Weights of a small mixture-of-experts language model, trained from scratch on English Wikipedia.
Size: 10 layers, vocabulary 7847, 117M parameters.
Experts: 192 SwiGLU neurons an expert, 2 picks a token.
Below are experts of layer 2 (counted from 0) of a mixture-of-experts language model. Rows are named router (the router's row for the expert), down (a neuron's output weights, with its number) and show model dimensions 64-127. Each number is 128 + 24 x the weight over its row's rms, rounded and kept within 0 to 255.
After each expert's rows: "comes before" lists some tokens at least twice as common just after its tokens as in all text; "raises" lists some tokens whose logits its average output raises strongly, later layers aside. This comes from a sample of Wikipedia text that the model never trained on. Tokens count by the router's weight.

# expert 17
router [138 126 139 136 126 155  75 102  99 147 151 116 105 129  84  95  90 102 116 109 164  75 138 131 104 120 137 154 131 145 137 125 123 138  86 131 105 109 134 110 125 131 114 125 132 101 133 154 100 155 120 121 134 142 142 125  91 176 147  75  67 123 143 158]
down0 [157  94 131 102 105 131 113 148  92 148 150 127 122 124 133 141 142 125 100  98  98 141 105  77 119 161 156 130 106 129 162 172 178 142 140 137 134 132 106 105 132 157 143 146 147 108 169 130 129 151 120 109 135 135 117 115 201 117 114 159 125 139 120 147]
down1 [ 82 158 144 130 113  78 140 136 128 172 102  96 144 136 139 114 113 148 136 137 113 153 116 120 171 118 114 145 100 117 141 140 146 104 186 158 124 121 122 182 110 161 128 124 142 110 112 128  94 111  97 119 151 135  99 174 126 103 103  87 141  96 143 158]
down2 [121 131  98 140 112 156 139 134  91 173 149 136 106  66  84  84 152 141 101 151 149 144 104 127 158 152 177 143 119 154 173 114 125 112 129 146 129 122 125 115 146  70 135 132  83  88 124 145 131 101 132 151 158 140 140 120 152 128 113 150 149 120 165  83]
down3 [122 113 109 129  89  70 116 126 164 212 141  92 119 168 112 140  97 173 137 122 120 115 151 106 168 140 147 148 148 104 132 148 124 105 103 150 113 141 116 148 123  93 159 152 153 142  94 114 129  88 188  99 109 125 149  82 115  90 103 178  95 192 112 116]
down4 [143 120 180 115 123 141 151  88 106 114 160 139 104  98 116 119 153 159  81  96 125 102 108 149 126 150 141 130 133 130 174 151 141 107 134 106 184 140 174 130 139 165 134 146 147 144 129 111 143 125 100  97  77  93 166 161 104 136 129 122 159 136 102 154]
down5 [143 128  70 133 117 141 124 104 130 126 136 139 115 159 145 115 134 157 120 149 138 123 146 132 138 154 149 142  86 110 135 133 147 137 112  89 111 119 115 145 128 130 149 133 103 120 125 133 141  79 115 151 111 113 152 159  59 104 161 150 154 119 119 130]
down6 [158 126 165 109 140 136 183 107 120 115 141 122 143 108 127 122 116 135 125 122 156 118 104 164 169 114 163 190 137 124 164 181 132 137 147 114 121 145 120 146 142 117 117  88 116 127 127 137 144 129 106 128 140 112 118 146 135 173 141 134 112 152 107 107]
down7 [172 119 133  68 111 166 115  95 116  96 147 130 127 169 125 132 152 117 154 109 166 142  95 139 142 127 114 149 115 135 140  93 116 164 125 141 131 122 122 108 103 123 118  91 124 173 128 126 158 131 118 114 168  79 173  99 122 136 143 147 155 152 111 147]
down8 [145 144 132  85 160 164  94 127 136 114 147 103 116 121 134 177 138 125 124 152 157 151 133  94 116 160 116 109 119 131 132 122 142 147 122 107 147 120 102  90 151 158  88 130 104 115 145 105 150 155 164 107 143 142 112  92 106 152 101 108 124 161 118 122]
down9 [173 144  85 119 138 127 101 127 108 122 143 135 112 151 138 144 120 138 132  92 116 104 134 120 100 124 135 134 100 147 128 122 142 165 127 168 114 157 149 109  91 135 126 121 164 103 136 126 160 142 146 100 152  57 143 159 164 128 119 109 103 101 123 143]
down10 [154 106 115 149 131 140  94 141 148 116 119  79 144 120 115 121 112 119 131 124 168 137 124 152 119 162 120 134  90 102 136 146 130 137 161  96 110 148 162  80 156 146 105 110 159 150 123  90 103 142 151 113 119 131 107 115 136 123 106 143 125 165 143 168]
down11 [142 140 171 144 134 161 128 141 159 136 143 118 137 128 113 139 174 180 186 171 148 116 123 121 107 128 142 118 132 123 123 105 112 159 160 134 161 109 116 112 139 118 124 149 113 132 150 148 133 147 109 171 123 119 116 125  77 134 111 133 120 124 129 168]
down12 [124 155 154 122 113 103 135 105 151 146 151 135 102 134 168 148  97 113 148 144 132 100  92 117  69  98 139 154  98 178 158 112 169 156 138 154 169 170 110 107 102  88  77 148 150 156 136 158 115 132  88 106 181  95 142 142 124 162  81 140 163 142  91  83]
down13 [ 84 125 151 132 117 130 133 134 131 117 134 157 128 134 115 131 166 165 108 155 100 152 147 142 143 176 153 116  72 128 100  96 169 171 110 145 126 123 153 144 125 150 109  95 131 159 129 127 164 143  72 163 138 136 116 114 173 130  82 125 171 165 118 105]
down14 [132 103 113  93 122 144  82 108 164 162 148 103 140 125 126 147 142 160 141 120 110 113 107 108  69 133 143 108  80 109 119 150 142 121 128 107 144 122 131 115 123  78  95 152 161 114 117 123 159 137 119  73 117 106 111 109  95  79  84  79 141 132 116 154]
down15 [121 129 166 121 147 145 136 129 115 123 103 116 155 107 117 170 143 119 129 147 165 128 146 124 161  99 145 129 137 132 109 127 134 145 127 153 128 168 160 106 161 153 124 114 140 129 149 150  88 115 118 117 141 125 173  93  85 116 159 130  89 157 103 108]
comes before: "|", "-", " of", "|---|---|---|---|---|\n", "|---|---|---|\n", "|---|---|---|---|\n"
raises: "|", "-", " to"

# expert 6
router [145 155 136 153 113 146 125 152 195 102 119 114 117 103 150 113 148 123 143 111 135 126 104 171 143  98 155 138 115 137 109 120 101 143 110 107 166 154 155 103  75 137 129 137 136 144 135 113 109 113 130 164 114  91 151 116 169 112 122 113 160 117  97 147]
down0 [105 109 108 175 139 122 135 114 141 123 114 131 133 151 148 170 139 149 135  90 136 173 106 155 162 141 149 115 110 151 140 137 152  79 114 153 154 158  71 107 125 147 118 124 143 137 153  95 163 152 126 123  64 135 115 168 114 138 101 101 140 155 142 109]
down1 [ 42 131 111 116 162 104 107 168 125 140 133 143 133 138 130 112 122 113 103 153 117 147 107 105  80 101  97 130 142 118 132 131  92 106  89 151 115 150 120 160 103 174 143  97 140 107 140 141 103 103 154 106 106 127 122 153 112 140 104 124  82 130 101 117]
down2 [131 131 111 132 131 114 127  83  98 133  97 115 150  94 125 116 137 151 123 122 120  89 114  62 118 169 101 118 123 110 146 136 132 129 144 156 137  85 151 134 134 141 144  79 102  93 154 144 121 158 121 113 121 105 117 163  89 111 133 116 127 183 131 173]
down3 [113 140 102 120 101 128 111 100 166  87 144  82 109 119 160 219 103 112 156 137 159 139 126 164 105 144 119 123 133 160  87 138 130 132 141  65 140 158 132 153 113 138 131 129 147  96 161 128 142 142 107 112 134  84 137 123  99 149 132  94  73 129 136 119]
down4 [113  92 138 124 145 130 163 135 102 101 144 129 128 147 152 154 140 116 138 132 124 114  84  92 157 127 120 153 130 163 118 108 157 144 145 128 102 118 105 133 141 143 125 129  99 159 137 109  88 109 145  82 106  85 161 119  92 125  89 138 144 147 124 127]
down5 [ 68 120 135 103 122 130 106 152 102 141 133  91 124  88 150 130 169  90 143 104 139 138 129 139 146 192 105 136 105 160  70 110  95 149 124  79 114 119 142 124 142 123 117 180 125 122 137 122 121  91 161  97 145 154 151 136  99 118 101 140 117 134 129 141]
down6 [ 93 110 117 137 120 194 208 120 140 150 173 134 126 151 123  98 110 141 165  98 107 117 104 121 147 111  84  86 124 119 142 122 152 117 140  96 138 141 161 154 132 157 120 138 112 117 133 127 141 187 131 149  85 116 189 150 142 173  84 130 146 127 127 125]
down7 [174 135 117 109 145 104 145 133  87 134 128 138 127  64 150 117 118  88 117  70 127 120 169 137 135 131 114 148 137 108 127 125 135 130 116 142  99 104 195 166 121 161 130 142 152  95 117 156 112 128 104  76 157 133 137 151 134 135 109 133 121 130 107 137]
down8 [110 107  86 127 150 154 145 122 147 152 124 140 139 148 126  93 184  97 147 132 101 158 134 120 127 111 108 122  91  99 109 176 125 113 135 104 108 105 141  82 152 129 121 104 102  91 137 141 117 117  83 130 111 139  68 186 118 151 109 153 128 114 102 125]
down9 [112 127 109 152 117 110  97 100 121 201 108  97 174 127 135  91 116 151  98 122 139 171 104 152 134 183 110 131 174 136 124 133 158 159 139 116 158 134 141 125 113 121 104 138 137 129 145 118 132 165 138 127 142 101 137  97 133  95 159 134 131 127 123 126]
down10 [135 131 121 148 147 127 121 128  86 111  76 116 121 123 139 117  83 116 131 139 114 136 134 129  94 164 135 146 153 120 119 105 128 127  80  92 133 155 142 119 140 136  86 140 121 101 150 140  87 119  94 121 135 106 119 146 134 151  94 143 153  88 133 117]
down11 [100 106 113  93 117 101 102 162 148 116 130 106  90 119 136 103 104 131 174 119 128 142 119  87 126 123 111 103 129  68  71 164 128 110 106 121 114 118 115 136 128 122 142 143 111 110 144 137 126 151 120 103  95 160 139 161 150  83 128 126 109 150  99 173]
down12 [139 157 139 154 123 134 115 117 145  83 159 145  70  72  74 139 133 107 121 148 140 152 157 127 153 173 129 164 102  94 119 113 170 163 125 146 123 143 123 107 118 114 136 163 180 146 129 115 115 182 168 123 149 117 123 114 123 153 119 112 161 139 167 131]
down13 [100 107 167 105 112 120 132 135 105 112 116 103 171 146 143 114 100 137 163 128 130  87 100 136 191 137 100 136 124  82 153 123 142 152 128 118 145 136 153 128 167 107 152 177  99 111  50 121 169 145 128 152 128 154  88 147 149 150 122 116 113 120 132 190]
down14 [149 154 171 120 126 140 101 111 150 141 127 119 120 149  88 132 161  94 115 133 128 156 164 119 119 108 148 147 138 138 159 132 140 110 150  88 116 149 103 146 143 164 121 140 118 128 108  58 130 143 128 169 139 107 132  84 107 144 124 175 111 121 202 132]
down15 [146 155 132 113 100  91 115 101 146 169 156 128 149 140 152 156  99 126 111 136  98 132 149 201 113 133 133 151 139 134 146  78 139 135 106 144 121 119 172 144 171 173 109 132 115 125 156 145 137 138 145 114 132 125 163 168 112 168 104 131  94  92 117 177]
comes before: " the", " a", " his", " be", " its", " their"
raises: " the", " its", " a", " their", " an", " her"

# expert 16
router [140 109 156 139  77 142  94 123  80 177 127 122 158 143 131 170 120 164 179 121 135 151 119 126 112  97 118 132 109 109 101 133 154 106  88 180 102 161 147 132 167 119 157 154  92 118 115 120 136  88 115  98 123 132 140 130 128 116 162 152 123 107  98 117]
down0 [112 132 137 182 108 111 148 157 111  76 142 142 140 120 147  83 116 175 142 119 126 159 124 124 113 138 154 119 137 120 172 142 149 138 106 101  99 137 136 107 128 100 119 133 101 134 137 126  87 123 163 122 165 104 166 125 131  93 162 138  89 149 130 117]
down1 [112 128 125 118 159 123 111 157 125 116 109 121 139 158 152 127  90 110  70 111  65 104 137 149 143 141 153 105 105 148 135 147 167  86 119 134  87 114  85 120  99 166 156 155 129 158 139  93 123 142 114 106 113 127 106 140 131 152 125 127 116 132 110 138]
down2 [104 156 142 140 136 101 125 139 116 128 114 151  84 119 170 135 112 139 139 128 115 107 136 144  88 112 162 102 197 103 112 136 130 122 115 136 132 130 111 134 167 174 142 150 158 109 153  57 154 166 129 135 135 128 153 143  86 157 128 115 126 130 128 123]
down3 [178 121 112 134 146 146 122 102 153 131  98 113 188 120 143 102 153 127 120 163  97 164 121 111  81 143  87 118 180 166 103 123 149 139 157  96 144 122 148  83 121 116  85 134 125 144 111 110  78 131 160 158 155  76 133 142 109 151  94  89 105 109 139 124]
down4 [132 130 137 148 110 110 116 151 149 160 134  48  80 136 130 121 119 131 150 127  89 140 127 105 121  93 152 161  96 147  69 108  79 165 111 190 105 178 105 134 146 189 113 106  92 160 147 159 136 147 103 108 120 152 139 167 143 167 128  93 133 137 125 103]
down5 [146 142  78  95 122 127 153  72 102 148 155 130 150 146 115 189 156 163 120 122 134 155 125 123 126 138 171 120 179 145 137 133 112 132  94 160 148 137  98 130 129 136 132 116 148 111  86 151 131 170 167 108 153 146 132 147 115 163 102 121 102 105 142 133]
down6 [106 156 123  83 130 116 138 149 135  95 136 105 141 158 132 136 117  86 143 117  84  95 139 125 146 105  87 132 154 161 120 136 140 110 113 106 123 134 123  93 130 147 140 131 117 122 167 142 159 156 105 150  83 117  82 136 144 119 104 134 140 132 145  90]
down7 [147 190 127 178 111 154 140 133 121 135 115 130 118 158 163 150 132 110 167 117 156  75 152 119  86 136 165  79 120 147 134 153 166 120 137  99 114 104 152 100 144 142 111 151 127 101 137 132 134 118 174 142 105  94 184 131 141 138 131 144 111 153 109  92]
down8 [142 133 125 161  87 132 146 120 161 110 143 127 112 120 128 122 117 126  99 131 149 118 113 135 128 141 149 163 163  68 116 107 149 137 129 130 175 153 115 145 134 108 132  77 110 145 150 181  83 122 112 133 148 182 116 126 135 128 124 114 172  87 151 152]
down9 [130 120 131  99 157 149 104 117 114 133 112 118 143 100 103 128 145 116 119 141 110 130 122 156  95 136 119 130 140 152  76 119 106 122 178 135 160 125 118  92 129 146  87 134 135 142 116  90  80 133 154 145 136 137 136 124 116 133 157 149  92 148 153 113]
down10 [165 140 124 176 132 133 127 119  68 105 130 129 124 101 133 111 122 127  98 161 137 124 123 118 114 121 105  92 116 134 137 145 153  66 174 126 135 161  95 131 128  98 154 150 105 109 135 111 120 117 137 126 107 136 125 133 111 145 120 121  65 167 127 115]
down11 [135 139 161 105 132 149 151 151 104  81 136 155 155 117 120 122 108 144 144 149 110 126  75 146 149 107 124  83 115  98 142 106 151 161 148 161 112 120 123  45 156 156 144 115 144 139 141  98  92 116 179 101 109 103 125 119 137  93 133 107 138  98  81 136]
down12 [141 112 136 108 132 129 145  93 107 173  98 136 145  88  77 141  98 107 136 123 101 140 127 101  92 114  85 162 107  92 116 107  87 143 117 115 130 145 132 106  95 139 131 124 180 122 140 123 131  55 156 100 115 135 112 152 141 127 140 131 130 132 107 138]
down13 [123 123 118 163 137 159 114 128 131  73 133 134 131 162 132 126 139 132 161 153 119 115 110 157 129 108 108 147 137 107  98 170 118 114 135 140  83 147 138 116 148 122 122 111 153  43 107 133 159  98 121 147 178 142 153 131 125 133 121 120 136 134 145 137]
down14 [148 102 140 120 149 102 169 144 135 125 134 121 120 171 158 133  99 147 139 161 145 129 120 138 109 116 123 127 105 157 106 131 157 124  91 134 111 130 114  93 121 141  88 137  79 124  99 132 102  80 127 128 111  88 177 109 142 117 114 118 111 119  83  82]
down15 [ 93 135 136 183  95 161 152 141 100 146 105 121  94 139 103 123 124 115 109 148 163  97 141 105 148 115 149 148 110 123 103 137 108 122 133 165 206 115 122 159 162 149 115 136 117 138 141 119 136 138 145 140 114 138 137 117 117 121 153 119 111 148 129 143]
comes before: " |", ".", "–", "==\n", " |\n", ";"
raises: ":", ".", "–", " |", "/"

# expert 20
router [136 124 144 132 145 105 168  97  92 124 172 113 159 135 145 147 142 105 129  85 123 126 149 126 138 128  82 149 101 100 113 156 100 115 121 125 131 149 153  98 182 101 144 178 129 115 147 168 126 109 101 123 123 171 121 115 127  90  97 144 176 121 114 157]
down0 [ 80 106 141 118 106 120 148 140  85 143  88  77 134 148 134 124 140 125 147 117 137 131 131 139 152 107 160 178  90 146  88 110 127  89 156 123 113 105 152 144 101 117 127 120 161 126 113 157 113 143 138 158 160 113 165 150 103 118 137 129 115 132 105 113]
down1 [131 147 112 163 130 135 130 155 107 158 151 194 145 114 133 122 146 134 125 164  70 164 133 139 124 151 168  91 181 107 181 130 120  83 123 114 172 158 113 149 114 116 122 102 127 125 134 157 104  98 104 151 111 119 100 134 124 117 134 135 130 106 155  68]
down2 [109 152 128 120 123 172 112 138 124 115 159 127 150 118 141 113 155 123 126 143 131 134 149 145 118 167 140 109 125  79 162 103 113 183 129 115 109 130 110  73 113 141 139 122 138 143 115 141 152 158 122 126 157 120 115 102 140  86 142 140 124 104 125 126]
down3 [141 119 128 140 154 130 156 125 107 125 113 149 115 116  85  95 124 149 124 110 152  91 127 138 127 125 139  99  83 124 122 139  91 139 163 149 121 141 141  93 172 141 145 135 151 168 133 145 146 138  79 137 130  86 120 108 114 139 177 127 132 137 128 122]
down4 [122 167 123  99 119 169 139 138 135 151 139 139 182 133 124 159  95 105 129 105 122 148 116 115 164 114 141 138 134 120  93 144 106 126 146  92 165 127 160 120 171 116 202 120 127 106 105 156 150 109 149 130 126 131 121 117  88 115 119 145 143 151 197 136]
down5 [148 121  60 109 170  87 153 120 160 116 154 169 135 129  98 134 123  96 124 110 139 163 129 125 123 110 139 100 157 170 102 152 107 101 125 133 144 132 180 126  85 142 136 149 181 126 118 184 146 106 143 174 111 122 143 145 113 137 130 115 160 125 104 110]
down6 [147 139 158 156 115 155 144 159 152 165  76 151  82 144 109 138  90 151 169 168 130 167 122 154 116 119 132 107 139 120 111 160 130 127 123 139 105 110 166  88 106 143 122 140 125 169 137 134 134 112 172 162 140 102  80  97 145 107  78 143 101 130 127 123]
down7 [129 127 144 108 152 130 149 145 151  75 115 118 165 150 133  96  89  99 145 128 106 137 104 158 127 153 125 141 108  91  81 136 131 145 125 187 136 160 158 116 158 139 116 122 120 131 124 130 117 184 128 133 129 141 142 129 106  97 112 121 108 110 112 148]
down8 [115 112 129 134  81 107 125 106 150 109 137 135 103 112 154 163 156 126 121 120 149 129 132 142 106  91 132 133  80 152 129 137 101 114 133 108 174 119 124 159 157 101 125 140 112 101 124 148 133 173 128 121 106 116  93 131 147 131 146 130 133 105  86 100]
down9 [130 111 184 153 117  97 123 124 125 148 158 143 149 125 179 125 117 140  91 128 104 119 147 105  98 153 118 142 114 140 117 139 125 153 165  77 113 145 118 136 152  91 142 133 101 135 136 154 140 185 160 108 156 151 108 129 144 127  93 150 119 101 124 118]
down10 [106 149 145 140 126 153 144 158 131 156 102 110 112 139 126 130 133  99 164 122  97 106  95 127 124 134 108 152 118 161  95 116 159 127 154 142 150 118  92 125  95 140 103  89 110 148 118 137 149 152 141 160  80 136 131  81 119 101 139  91 130  73 171 129]
down11 [ 84 137 130 125 118 143 122  91 134 107  94 123 131 115 143 148 129 131 105 183 143 127 154 120 129 107 108 147 146 119  94  89  93  79  98 145 112 121 125 106 128 159 107 135 112 142 121 148 117 119  98 119  99  93 156 140 132 128 101 131 125 112 112 188]
down12 [109 151 119 100 102 154 116 114 105 125 118 120 158 125 116 149 130 115 102 132 135 106 101 148 122 124 136 171 144 105 143 145 146 117 138  98 145 120 119  98 122 155 121 169 114  95 114 148 146 137 119 169 151 140  85 115 139 143 111  96 121 182 114 145]
down13 [109 129 151 100 153 114  99 148 153 151 131 139 105  66 104 102 118 154 119  76 143 121 128 104 143 110 141 103 116 136 119 139 125 165 115 109 118 124 144 157 111 155 133 158 143 167 114  96 113 142 113 165 106 149 147 162 120 123 136 115 128  88 122 123]
down14 [142 125 134 136 169 131 137  73 118  75 157 133 141 106 131 140  99 163 119 108 124 129 143 142 115  58 152 118 113 112 119 158 168 137 112 124 105 101 146 134 151 136 135 132 191  94 143 146 128 131 138 117 141 128 117 119 104 151 111 136 123  98 148 136]
down15 [116 125 139 131 111 111 158 114 136 147 138 133 116 168 119 119 109 127 137 153 110  81 110  88  70 152 135  68 164 152 105 125 111 174 140 162 117 140 121 174 130 139 132 127 165  97 122 101 131 177 102 124  92 176 172 134  94 114 120 137 117  97 175 148]
comes before: "==", "===", "The", "In", "=", "-"
raises: "-", "==", "===", "===="

# expert 8
router [151 126 156  98 128 101 133 159 126 125  83 140 123 155 146 158 114 146  80 163 155 175 152 123 125 129 152 104 112 175 186 135 167 140 106 126 138 146 161 149 110 127 133 108 108 188 121 121 161 124 144 172 171 125 110 100 149  97 134  93 165 137  97 110]
down0 [127 171 116  89 105 145 133 145 147 165 140  92 150 133 159 122 115 136 145 125 155 133 107 140 141 108 173 123  84 117 126  95 121 127  87 157 114 113 150 135 161 121  97 118 120 105 145 134 107 121  84 124  85 154  96 100 158 183 146 159 144 108 149 130]
down1 [ 76 193 171 116 113 127 102 149 136 148 125 122  99 145 132 136 141 164 164 148  94 136 149 150  99 118  92 131  98 137  75  76 157 178  82 165 142 151  77 107 117 101 147 127 137 127  92 129 143 131 141 116 153 138 116 132 155 102 147  79 145 113 143  93]
down2 [126 104  90 137 172 138 113 123 138 139  97 103 124 117  79 154 122 153 103  64 148 139 148 127 103 168  93 135 146 114 138 140 137 127 146 118 138 111 147 101 115 174 138 158 106 114 151 110 113 154 115 131 120 148 127 148 120 115 167 113 139 113 119 170]
down3 [ 99 118 121 106 172 165 138 149 108 106 189  89 161 103 157 139 145 110 131 153 144 153 117  86 141 149 151 152  99 125 133 121 141 167  62  82 152 167 121 119 123 167 136 163 129 141  79 103 164 110 164 116  84 133 166 139 152 141 130 154 159 148 139 135]
down4 [110 111 135 136 146 100 152 169 113 150 112  96 110 173 155 119 119 143 165 120 138 104 139 104 129 108 124 171 122 131 115 134 129 120 117 107 118 167  69 145 106 130 117 152  88 159 138 159  87  69 112  96 172 115 199 132 104 129 112 114 149 123 138  83]
down5 [107 123 113 129 146 135 120 164 133 149 145  78 147 129 127 128 129 135 122 117  90 106 143 173  99 148 109 137 133 143 120 109 158  79 148 201  82 136  98 162 123 120 124 111  94  87 119 121 107 138 124  77 118 136 132 134  94 111 132 132 115 133 140 147]
down6 [116 135 110 117 100 196 126 173  82 135 112 100 130 129 104 158 130 123 100  75 129 149 135  85 150 159 159 168  92 123 160 138 134 120 113 114 107 106 114 161 128 132 111 126 133 142 112 106 118 124 109 138 159 169 137 149 162 151 131  97 104 169 137 100]
down7 [135 124 108 132 116 105 108 151  97  98 101 165 111  92 126 162 123 140 158  98 101 121 102 136  89 123 139 139 140 116 172 116 109 128 130 125 143 158 142 134 121 116 100 140 144 138 189  88 109 137 104 126 156 150 171  84 136 127 120 137 136 126  85 140]
down8 [123 152 144 150  96 123 160 125 160 156 142  97 144  60 149  62 100  90 143 100 133 131 118 126  79 144  98 114  99 136 136  95 135 108 110 116 121 126  97 144 117 138 195 160  92 129 104 130 103 130 103 145 111 141 130 101 153 169 132 155 116 124 144 114]
down9 [112 142 115 151 136 148 128 154 135  69 103 120 162 122  99 144 125 160 149  98  99  97 133 139 121 103 126 122 119 149 167 158 132 154  94 131 104 147  66 122 129 160 143 119 124 160 127 140 115 131  89 141 143 130 116 139 143  67 120 115 115 112 138  85]
down10 [131 123 141 156 148 152 112 133 119  89 131 153 177 131 117 137 156 141 106  96 176 138 123 101 104 124 136 123 108 121 183 114 137 149 109 149  90 141 112 157 147 117 140 109 127 149 145 149 110 138 143 137 115 123 173 108 126 109 110 136 136 149 130 122]
down11 [127 115 110 178 135 105 156 146 116 113 105 166 172 133 113 117 133 120 145 106 129 122 133 148 114 109 133  74  96 157 127 130 107 123 114 153 111 149 113 144 109 117 150 127 134 140 136 124  80 145 104 132 161 190 170 114 112 126  83 139 115  99 135 181]
down12 [126 142  96 129 128 141 129  43 133 132 122 125 106 123 120 127 119 106 152 129  91 137 151 142  94 123 154 127 160 160 101 139 122 179 129 147 184 112 122 156 131 112 144 135 152 135 183 124 119 107 132 137 138 130 146 207 118 112 135 133 153  73 104 138]
down13 [115  94 141 136 124  93  97 118 140 130 114 121 135 130 132 136 122 196 144 107 135 119 129  88 111 162 142 138  95  91 170 142 114 117 120 176 114  97 130 130 158 181 106  75 140  90 112 105  89 161 124 112 111 130 146 129 135 126 101 137 169 111 140 119]
down14 [124 156 154 138 132 122 105 186 126 140 108 111 138 135 175 135 158  97 146 116 139 126 148 121 156 112 140 123 141 109  72 120 139  99 146 148 120 144 102 128  77 131 129 137 108  86 147 124 147 100 150 104 131 126 158 137 148 113 107 134 143 104 119 149]
down15 [ 90 142  94 156 115 120 120 128  92 110 130 131  97 159 113 125 106 150 129 141 119 137 100 131 126  97 130 136 126 109 100 154 155  92 153 135 132 130 125 170 124 144  99 138 165 114 135 114 127 149 104  78 157 117 136 132 118 108  88 142 118  82 190 144]
comes before: " ", " The", " In", " He", " It", " −"
raises: "uc", "old", "ib", ".)"

# expert 12
router [145 115 118  78 117 141 128 141  99 126 138 118 150 170 181  49 164  99 105 120  99 158 133 172 106 104 140 144 142 110 121 132  95 193  88 115 140 128 130 127 135 140 139 118 137 126 115  84 180 152 122 112 104 110 151 105 149  78 107 123 109 105 137 136]
down0 [125 107 119 121 101 164 119 109 129 157  81 151 114 124 127 136 117 107 110 153 130  90 136 151 151 126  89 109 160 176  93 140 157 126  99 100  90 135 146 131  84 137 134 103 113 142 145 141 117  87 132  88 126 141 163 115 107  81 121 122  98 135 114 105]
down1 [138 125 106 122 154 173 107  92 102 132 153 132 119 133 132  92 140 114 173 149 129 107 127 185  79 133 158 153 133 121 119 153 143 101 144 140 148 130 138 199 105 178 147 130 160 107 130 153 135 139 102 116 148 101 113 103 176 129 145  32 122 161 105 131]
down2 [136 127 122 127 116 155 122 119 120 119 121 133 149  97 133 129  58 170 144 130 170 134 126 119 117 118 103 116 125 153 127 157 133 114 150 145 162 136 106 118 128 117  90 110 156 151  77  66 139 114  77 145 142 186 123  98 146 138 112  99 111 137 133 125]
down3 [106 176 118 123 109 141 161 110 146 144 130 166  74 146 111  73 161 149 103 155 135 156 111 119 125 131 123  80 139 124  94 112 113 122 117 109 152 121 122 133 108 171 113 134 116 159 159 153 104 100 163 115 146 140 108 133  89 177 105 139 136 127 143 141]
down4 [157 125 109 146 148 105 144  82 121 136 135 150 136 136 198 185 136 121 112 135 109 155 121 112 108 168 144  82  70 122 105 154  76 135 139 100 116  96 126 123 118 120 101 119 118 134 143 134 165 146  91 134 134 101  68 118 162 166 191  78 116 129 160 128]
down5 [130 164 122 130 120 119 122 138 139 113 130 121 128 140 119  71 130 106 127 146 135 146  89 122 108 114 113 117 119  91 102 112 117  75 114 151 128 146 103 117 122 116 140 137 122 140 141 145  99 114 151 130 117 122 141 164  83 103 136 140  79 122 114 116]
down6 [129 136 141 131 131  99 153 109 120 111 118 147 143 111  90 126 117 135 150 113 114 120 127 174 106 148 107 177  94 128 118 111 151  76 139 132 108 148 144  62 115 108 107 113  99 135 151 113 126 102 102 160 132  88 117 165 141 103 123 113 123 131  85  86]
down7 [ 99 121 166 158 126 154  93 166 132 126 104 189  90 113 166 103 143 124 105  99 149  83 177 110 159 109 117 129 131 152 150 101 142 139 124 138 124 173 158 146 132  95 140 128 116 112  67 132 119 165 120  85 140 105 112 115 146 122 133  96 104  87 121 139]
down8 [106 119 159 134 186 166 124 119 145 133 151 149 146 133  89 134 144 160 122 118 188  89 111 145 155 136 126 130 105 112 102 112 161 141 107 126 118 134 164 143  63 132 120 153 118 174 107 163 126 172  92  86 198 136 147 109 143 114 142 112 123 141  83 147]
down9 [124 153 131 125 154 155 151 137 152 106 141 118  86  86  78 141 129 109 113 130 110 174 114 117 163 113  86 123 199 106 163 126  88 139 139 142 108 146 121 121 108 137 136 129 105 149 116 116 137 193  90 110 108 141 128 108 103  79 138  92 147 155 113 118]
down10 [120 140  70 127  77 136 140  91 141  83 110 147 146 133 139 137  91 144 126 124 152 113 155 126  81 116 147 106 145  79 117 119 113 130 123  60 174 121  89 130 155 133 107 119  87 120  98 118 117 104  81 140  94 125 124 135 134  65 142 114 159 144 101 131]
down11 [142 156 122 167 127 118 145  99 122 159 123 146 135 146 137 152 148 169  96  80 147 129 138 142 161 117 144 145 152 154 102 137 155 100  91 103 147  82 151  89 144 144 157 121 131 142  90 165 115  99  93 122 102 115 120 116 188 141 103 114  79 129 108 148]
down12 [121 126 126 115  92 164 145 114 146 138 147 149 148 117 130 171 144  94 119 144 115 126 118 113 145 128  80 139 140 141 143 151 112 102 146 120  95 139 137 168 158 110 140 134 115 121 136 135 159 145 134  69 154 143 130 120 101 106 114 159  77 171 145  99]
down13 [131 128 129 112 108 103  96 127 157 164 120 100 135 154 124 123 138 128 127 138 134  81  92 126 152 116 136 166 173 126  99 154 150 163 106 123 104  99 110 111 147  76  78 113 154 159 101 111 151 152 172 161 107 125 150 134 112 148 144 157 100 110 172  99]
down14 [134 171  50 119 106 137 123 142 106 159 141 134 115 146 119 122 155 151 135 120 126 148 117 115 130 145 102 141 151  98 116 125 142 127 138 147  85 116 124 158 145 124 150 161  97 170 150 115 153  89 121 133 127 144 132 152 191  96 110 155 151 150 120 139]
down15 [137 112 112 162 112 152 130 163 127 115 110 130 126 138 149 106 156 139 145 141 127 116 145 156 144 131 168 115 119 154 137 123  97 133 176  77 175 110 119 150 154 148  88 126 138 172 153 126 168  98 155 155  88 127  96 123 132 157  99 174 106 145 114 173]
comes before: "-", "|", "   ", ".S", "}", "inals"
raises: "-", " with", " of", ",", " |", "."